{
  "n_layer": 11,
  "d_model": 320,
  "n_experts": 160,
  "experts_per_token": 4,
  "d_expert": 160,
  "d_shared_expert": 128,
  "activation": "squared_relu",
  "moe_layers": [0, 1, 2, 3, 4, 5, 6, 7, 8, 9, 10],
  "router_score": "softmax",
  "normalize_top_k": false,
  "routed_scale": 13.6,
  "balance_loss": 0.00597,
  "balance_bias": false,
  "init_std_router": 0.0332,
  "lr_router": 0.00057,
  "vocab_size": 5202,
  "norm": "rmsnorm",
  "norm_eps": 1e-06,
  "tie_embeddings": false,
  "optimizer": "muon_variant",
  "lr": 0.0111,
  "beta1": 0.9,
  "batch_tokens": 262144,
  "seq_len": 256,
  "train_tokens": 2077000000,
  "steps": 7924,
  "dataset": "wikipedia_en"
}
Below are experts of layer 5 (counted from 0) of a mixture-of-experts language model. Rows are named router (the router's row for the expert), up (a neuron's input weights, with its number) and show model dimensions 64-127. Each number is 500 + 40 x the weight over its row's rms, rounded and kept within 0 to 999. Numbers have three digits each.
After each expert's rows: a language model's description of what the expert responds to. This comes from a sample of Wikipedia text that the model never trained on.

# expert 58
router:484547617513474526471489536493452461489436478557452581547542477515514479494510501461533564467495576472538525448503541499437471461571510492527474448471469509500558524490515481521477502520492501
up0:485563473558469474421486523513494505510502587535489462430497573535546432521421427442490434440520456511454475515483435465449544445516486425509478441500450469543569539481505505438497467515475508
Description: Name fragments after adjectives. Pieces of proper names after color or size words in music and sports contexts, like Pink "Fl"oyd, Grand "Sl"am, Atlanta "Bra"ves.

# expert 13
router:573473472527492533475488512472502519515490421478495431542474444470517538515435443511438541544571528452519519469505457446563547498478480503541545475442512592481534547494484442477568458538482432
up0:498540498547479471450540507444467534422526549536439387526519520466482463549510511475540533533509479486520481436483543551497513521495542470547499562503483469468429529496516491390439434507495463
Description: Punctuation before formulas. Colons, commas, periods and function words ending a clause, especially a colon before math or code, such as becomes:, than, approximately.

# expert 57
router:477486543519440564537482505484508558454471503416506565506447481532528457490434463491585467522511556521545566471562515448525512489484531425440525493522562557513516536532516487435527453454519463
up0:513493458562520488506457580517512476503407455551496479527500579540542542529439464497489495572470510546495495558518481499495436470481489431527470486451534466521407514507533506572492519475452545
Description: Line breaks and headings. Newline tokens after sentences or list items, plus section heading markers like == and === and heading endings like career== and life==.

# expert 2
router:462510477504486511588497524559557457507521548451491492541529525498498462458466497468447449456485536524516483463502533506563498492498498513474590513511542467433547513516534473535539497530489546
up0:522551492545440545529504463462584504518517412515602472597547451506575499435552487492476575501550450401517445468459549431445527478498522562509479501541497549475527475517443505509482499447501521
Description: Table and heading delimiters. Column separators, semicolons and section-heading equals signs in sports statistics tables and wiki headings, such as | G, ===International, GP:.

# expert 48
router:500474551475501485592497503505460468450450509523485493471461528495587506433544510441511480508503523502609435485511507482453431520615476548452423529520462499544481486455545558474477469486503512
up0:491423527504469481523536584500455466555546553497546520437510554490467466413425524493528579531462518506466481467505487513492529485496518514491465490556466566434522524462470508496506482530540517
Description: Film award capitals. Capital letters and words in film and TV award lists and credits, especially F in "Best Foreign", "Feature Film", BAFTA, plus Best, Won, Golden.

# expert 61
router:504514413438462512606529509529468489471507564536448507527434505488495517463457503512518466459464466517475527500461486546457438463504520539499540588538549543475491494529448493552512493480508525
up0:510538485576506509506467512549507593520459519505523458473503579515500483465547481493498479497433490499545525541493486548504405475490416540457538462422486511483507519459468584541517471527536506
Description: Accented letters, foreign names. Lead bytes of accented letters in foreign names, plus table cells in squad lists and the Kingdom: taxobox field.

# expert 63
router:558451480456522494457504530528480552519454467500488498498513514475494540577482461505452506440486493454450526527485457519490566490472503557540441559560531516498512440537560538527480527525523529
up0:486482457479509558471546471473484410453458507527480588488452436516494516471543548522488514525451475554499469490505517504477510495481490485542554475534522473456518526503475553480502486505453501
Description: Characters in plot summaries. Words describing characters in plot and cast descriptions, such as young, girl, mother, son, and the articles before them, as in the young Prince.

# expert 47
router:546494476552538483487566547449513490503507526489530489488449487454501498558496510585450537473527568471517515546437500448548475474445457500560492420484526486599509474498504480470541531514528484
up0:468448458501482487499445468484485456559491525466529514475457492463511445428404443509539589517526477502473443556500543480549546379470485454493470457406490523493571468547499524470578546483459485
Description: Location prepositions. Prepositions and commas placing something within a larger region, such as village in Asoha block of Unnao district, County, and Location:.

# expert 20
router:501480497448539529521489527426502527424476463552428502522573479521550547575494502579473554508495443547459475512467530497509563521482454465505525489454445463446506532540509487529423438488518481
up0:523560493530468461534521522469610493519494477449445524499493492586528520507557550539525485578550512515505465544426516530482478513456565502475544574498530532535543459501542434441505484511496554
Description: Name endings. Final suffix pieces of personal names and Latin, Slavic or Romance words, such as Józef-a, Ael-ia, -ović, -ski, Henry.

# expert 53
router:550566508522524532447486480544508493524543550489506538454533532540438426529470454435496488504486484512470497484506502480509556482451475475458503494441556534429457540494570507489493506521507513
up0:543538459508499429503513467427490490522538481463558481467496476490482503523484466524467400419503451507437493469480480497493530516502483446504465467464521521532504612532473474496543546482568462
Description: Infobox line breaks. Line breaks ending infobox fields like Born, Released, Scientific classification, plus prefix words such as all, non, mid, self, ill.

# expert 11
router:557539502506505459543555464508480503449495509543504468507506590521530534577448517534451553569459477501514517565487528563454433396578550552460562510463415483492467488479462500558481418536430496
up0:493443513566484476517525570505563453490518456497509544465489489467460476445471518479541523473525464511557517493496489478506360452487470467549487435532467523508526597474528489434498538495494529
Description: Chart country names. Country names and codes opening rows of music chart and certification tables, such as Canada Hot 100, Australia (ARIA), France (SNEP), GBR, ITA.

# expert 49
router:468465567474491475435460515487526566431495442481514569447496513497478519417430516438479504460486483490452520448528514469469542474539526469503418491495547588478552479600522484517557481460499503
up0:501566456511521468476525427457545515532493456491439480482543458508497584474486493488545460514504530510471503467544480507446600475505475533384447526506574569526489529607449487476490567500468474
Description: Mid-word consonant clusters. Inner word pieces, often consonant clusters, inside ordinary vocabulary in review and literary prose, such as ac(cl)aim, cy(cl)es, iconoc(l)asm.

# expert 31
router:480407510513485553586514533516493481504480422482512534497514518511480482547480502534469494562531459487484469473516449484496440493461543446468572542578540547526457609478542386522532500532462459
up0:529541544466586521405469451488494484478487510507631493518516524453463579537477460563511531497503511498522499547530484437466519550508590536544461525523572524457419550480504496522455545586487422
Description: Scientific word openings. First pieces of technical or chemistry words and LaTeX backslashes, such as me(chanism), En(ergy), Syn, pro-, micro.

# expert 15
router:490407510531540487476470485509502489533564513530575521504495497550481509513543491523392510483510478492424510516522460474420569573500526489500506449483524453466519456533493479506444486509509515
up0:522528453434395552465420500512468457450484525475522506480499509501482393543543490462507455460492495530487542494511473494544428526445458446512512453542514469517538533493507464514500540500465558
Description: Quantity words, prepositions. Function words and quantity words after a verb or noun in prose, such as caused some, great deal of, siege to, much, many.

# expert 33
router:502408472480484473454478520529519583569442491484553591440472552496500491541434436549499448482520452493438440487537444501537497518444484491512474558539446445550505520494460583483488505496499535
up0:543541427534559382479539532486538508522492450525473502447571395447489488390530438534533516452500441451495555513466527474545505508411523554511558503472488469547498482480469504453522525457443537
Description: Family possessives and relatives. Possessives and articles before kinship nouns in biographies, such as his son, her mother, the parents, plus word-initial m in mom and memory.

# expert 42
router:479439645424504547458539457452513542483444489423450491544485520520521484497474487402563466493507459427529523510468514439555469503493526451432417530542498501499493595487463497413413504465478511
up0:519548481497473486500482449478459489528516578516505490500446488491565494512444469424546435497482520450470484542605501464421476447552565487476482489501492460514449463465492537495563483552496475
Description: Biography section starts. Line breaks and section headings in biographies (==Early life==, ==Career==, ==Personal life==), plus word beginnings after "a", e.g. res-earcher, g-overning.

# expert 4
router:473486452538484458504527501470534536550496442547526477482514529512518439504434530577503546485459424554538541490454522431495534473473517515566546473469479592514559455470534500507470523409504440
up0:478471465494513479469511515517534489497520584497432439487490489509488471519535550527566479455478478435520567474470503526551531484458433489531539548555576478519518493463517464531469449536495498
Description: Table cell separators. Pipe separators and end punctuation after place names or dates in sports and listing tables, like "Kentucky |", "Iowa.", "in Bethesda".

# expert 60
router:478400515437486495561467546527534520517491446517462528558508565462517428450439535636479547549581489543457468514518573500453481524555526496482480580419520454448498537480470544488461533556482505
up0:534399487537457452531519528517539415503526490467534488504489475520498480480505464479448505498540468471478498464439474502513455505474498492512480550443515460449547457483484503553551462535495561
Description: Capitalized name initials. Initial capital letter starting a proper name or title, often after a quote mark, dash or pipe, e.g. "B" in Bethlehem, B♭ major, Codex.

# expert 45
router:545452498544502540490452445498439569411522533561515530483583468477533530520488484476420531485540458475443484459439521560433528497500485539464493505485463561537545487481514579493500555493538543
up0:474481538486518562506541485519515493475551508469454487496533526481413497602458524538523470445537449429501521514564546544517525478488567509536469482512444463553535500497497490501526478460551519
Description: Mid-name syllables. Middle syllable pieces of personal and place names, mostly Japanese in sports and cast lists, such as Suzuki, Nonaka, Ogasawara, Orlando.

# expert 3
router:495450497476490478520475500420498440382443505464469537535444521514498517568565481484451503484441585484527572449501539521425630486500480522551532503570504455518514598456483547527591500538516468
up0:550499474505554477480438498494546468475519520445468478458499521548475525537556458504442502524479473497448581478484505495529506524467439489481529531482520597459490551354559487527513505483523504
Description: Digits in numeric data. Digit and number tokens inside figures in tables, statistics and measurements, such as approval ratings, vote counts, elevations and coordinates.

# expert 46
router:502543598463514499577466467577559466427442528458530522492465505472528488547533540499411484479448548515526520563490562524463571489465490471530563469584562486459490529434514550462493494516474481
up0:511553503469494463586526507449477532474530499550530448510516505528547513463469483505484552504483484567572521453485481531430528503421413492452390498542468508470444517560490576486542539489511450
Description: Numbers in table cells. Standalone numerals opening a table cell or score, such as heights "6 ft", dates "2 October", points, ranks.

# expert 41
router:481534470496518474547506454502500566488474501422480531557422534521581460443439489478589566569464568511512508519447464577501478507529584519493551480504426497488481425476478463519551489493437541
up0:487460483477485504514445535473500543514493481521548514518501476504500545411543481547505421599548512573507469521452502462441560564516620526581439443503516520492532532536511441459459474474499497
Description: British place-name pieces. Fragments of British and other place names and election or coordinate data, such as -shire, -ford, -ton, ″N, Scottish hill names, Labour.

# expert 0
router:448525489432462525572418520472497535491504521393487438490512447459461578457399507505455507535500487533455502499511573516490515454534479498525469484493547566528457495505505570539534428541529464
up0:464588482489487467503501495495469493462516490503497501542470443449519494490524539459522523503547560469518504464498555551511540485539486461480504460507549553602525536406573579522531466554480512
Description: Non-European name fragments. Inner word pieces of foreign proper names and scientific terms, often Arabic, African or Asian places and people, e.g. At-ac-ama, Ig-bo, Kyr-gy-zstan.

# expert 43
router:515522494508510497582490515484478492510488536601471482466494521436469503440416512468516490448522509543433530526509547498483526498498452452472478515538464504449452523528497470544482495443508476
up0:465466558420380508498643519478498505517527538495562440424538508508502560526492512501474468556416472494477465524534470550508561472526547524497528467484508506554500525458532456507501453513478447
Description: Football club names. Inner pieces of foreign football club and player names in squad and results text, such as Maccab(i), Min(er)ul, FC, Premier.

# expert 35
router:486522469490464497543526500434516482526467448507527466550470504473518461481400523589482490533471453539514502510517513437546461519493449514504527468465530546504491435500500505391520533531482372
up0:513513488495511497402484458506552435530502545519472516468474529439448498510462505594487488491539483454535593507466483481453500453476496535523486464414494494506503421384458571500558552571545479
Description: List and cell separators. Dashes, commas and pipes separating a name from its description in species lists and table rows, such as Ostrea edulis – edible oyster.

# expert 28
router:477503444486515481534498491533486423479502448524547474467545467591513548472434512529440521479494508442486521539516571593487536444473541496484478451503534475484520487454528521530491537446466540
up0:496505503532463484482557496435536507460473557519537465406524473528471567479512460542517468481436515436452517465500466460568477520495509450508499485563483481471448503533560455562547485527515452
Description: Le/La and Latin-root stems. Word starts "Le", "La", "lo", "oper", "cult", "organiz" before suffixes like -ation, -ure, especially "League" and "Leopards".

# expert 27
router:522521470544513471536548485462488514507472496562491520527480484472564462516501565575462522467501488512523489546543486424506481470580505560517453512472550506519458458563503452472472487581492470
up0:395539534557510469527480512517507528483483522555451517518498490478531480466439475498475502455429490472503499512481505485466518539539487476475514493514475551501483499511468503484469523511557539
Description: Film and music credits. Separators and verbs in entertainment credits and award lists, such as dashes between actor and film, table pipes, played, featuring, appeared.

# expert 55
router:483428456564499493472505504496571508556465442526511474436537507504511498540502446590464486402476465505422441463579439551465581520455457472434507501541459468524492518543523561488502538455519527
up0:498483518478557438461543475501494443536510508458563567485528458473490512517497490475523505530463516457548453450543429524506422501490532428513561491490570457451496508444495482483584490455483557
Description: Determiners before nouns. The article the and possessives such as his, its, their, whose opening a noun phrase after prepositions or verbs.

# expert 16
router:522440472512540454501509510497501495509511484526500462503422532433524523517546403607469561444457450420534472490533391494452509496441454525510571530588535484526491482466510497439595523479557491
up0:517502498553460393586490474495534574430542479442486500451497516462451471467565478502466444527531468515504438534481507469449504497457469487527533498552536504501485610431432478561495518485455531
Description: Comparative and statistical function words. Prepositions, quantifiers and comparatives in census-like statistics text, such as "as a whole", "per", "average", "for the municipality".

# expert 17
router:522460559592468472415522486546526533492472528503494436501539461490495486464572446520568506522561478483578574517454381467583483514492534536433509470431607450555563520544530524462486497511518472
up0:562480560510502508507400548513427440487490512534528449550475477497487512533480517436445519475482530459478510557470474515471526446598504529534550435518539420593545573543535448512485402532484508
Description: Verbs after relatives. Verb stems and suffixes following which, that or a subject noun, especially date from/to, occur, belong, consist, differ, refer, promoted.

# expert 18
router:495515500473550531455445458505433592478454512459469504493483500482507525479504408510519567557535531491491579527547489483399449483494534566535496473509460568452491553507463469480577446387461513
up0:480483471514491478508458474564489521499380534450523503523583507510437433494444499456532562509477493517475480509543505410440510600455571478548480452457471566546471512512512537505540516478527460
Description: European surname pieces. Middle pieces of Dutch, German, Nordic, Slavic personal names and taxonomic authorities in species lists and sports tables, e.g. L-inn-aeus, Re-ev-e, Stj-ep-an.

# expert 1
router:474531564485514449453486577542482582534545469369503492531468488492447473469497481475496562520474531440503479512459446524485457487486527498457432499478485606552518539461506511488535489448463490
up0:443466613491511506518487534527493543452456532448530423510467487462493488444488470538491422452494464478530456517455487472501484495437472476504500570486582513538477465527425500495436463517513448
Description: Place-name and defense stems. Word-initial pieces of building and place words in architecture or local-history text, such as def(ense), dom(estic), Fort, Brid(ge).

# expert 37
router:486536466505486484491472455515582501528506538566449524475496501514513455500489544541489557458487486503503488415514514548400474512509474537511544570478540550532519533486539513525484504533515593
up0:484490530443536530478470500493530435513565555469514449507496544529496461496557466500500467543503462457472511455465452537517506513544513492532565452483475462491467509489522552475508475442501468
Description: Surname first pieces. Opening pieces of surnames right after a first name in personnel lists and election tables, such as Car(rigan), Ham(lisch), Johnson.

# expert 38
router:505451460555509527424464459464536485485545489506497534572627477525469524440608482532560483443550524490527525504487444536562528502466466482564527479516455505499482547509507529456477506510553475
up0:527475440455501495491456464482538445519454507447466524464563516476551451467495537431509453466449457445556547431523522534488492434505507488398482451533482522503481537539465472514486488460471441
Description: Time sequence words. Words marking when events start, end or follow in narratives, such as began, started, ended, next, after, last, each.

# expert 8
router:454527568451561534551462537506457476495515512394422458454463540536422485477468529459511496506559530543442511523510581397560481496468480571509494530562577503454431499485495449500507551507486554
up0:496543586512427538434472451588433461476479490482467536440481487553534457576488503517491498492501591495540508501546504486553562522518518455546532519541539515439520491522487488483501513519454486
Description: Capitalized word-initial fragments. First pieces of historical or foreign names and words after the or of, such as Bar(oque), Byzantine, Umayyad, Normans.

# expert 59
router:433542518514481529544499519513515505503515632449434503435437538507501516493450520489530575521529514548461526537464513552476488464494490467559474514536519590580475458515488528515565526528492515
up0:566498489536478550517571504495469508536537467475482506513545438507408440520450513488526423524582451467475522521485470503520455494562554569490503462491483449471465536436515490467494481462462445
Description: Arabic and South Asian names. Syllable pieces of Arabic, Persian and South Asian personal and place names, such as Al-i, Abd-us, Has-an, Kash-mir.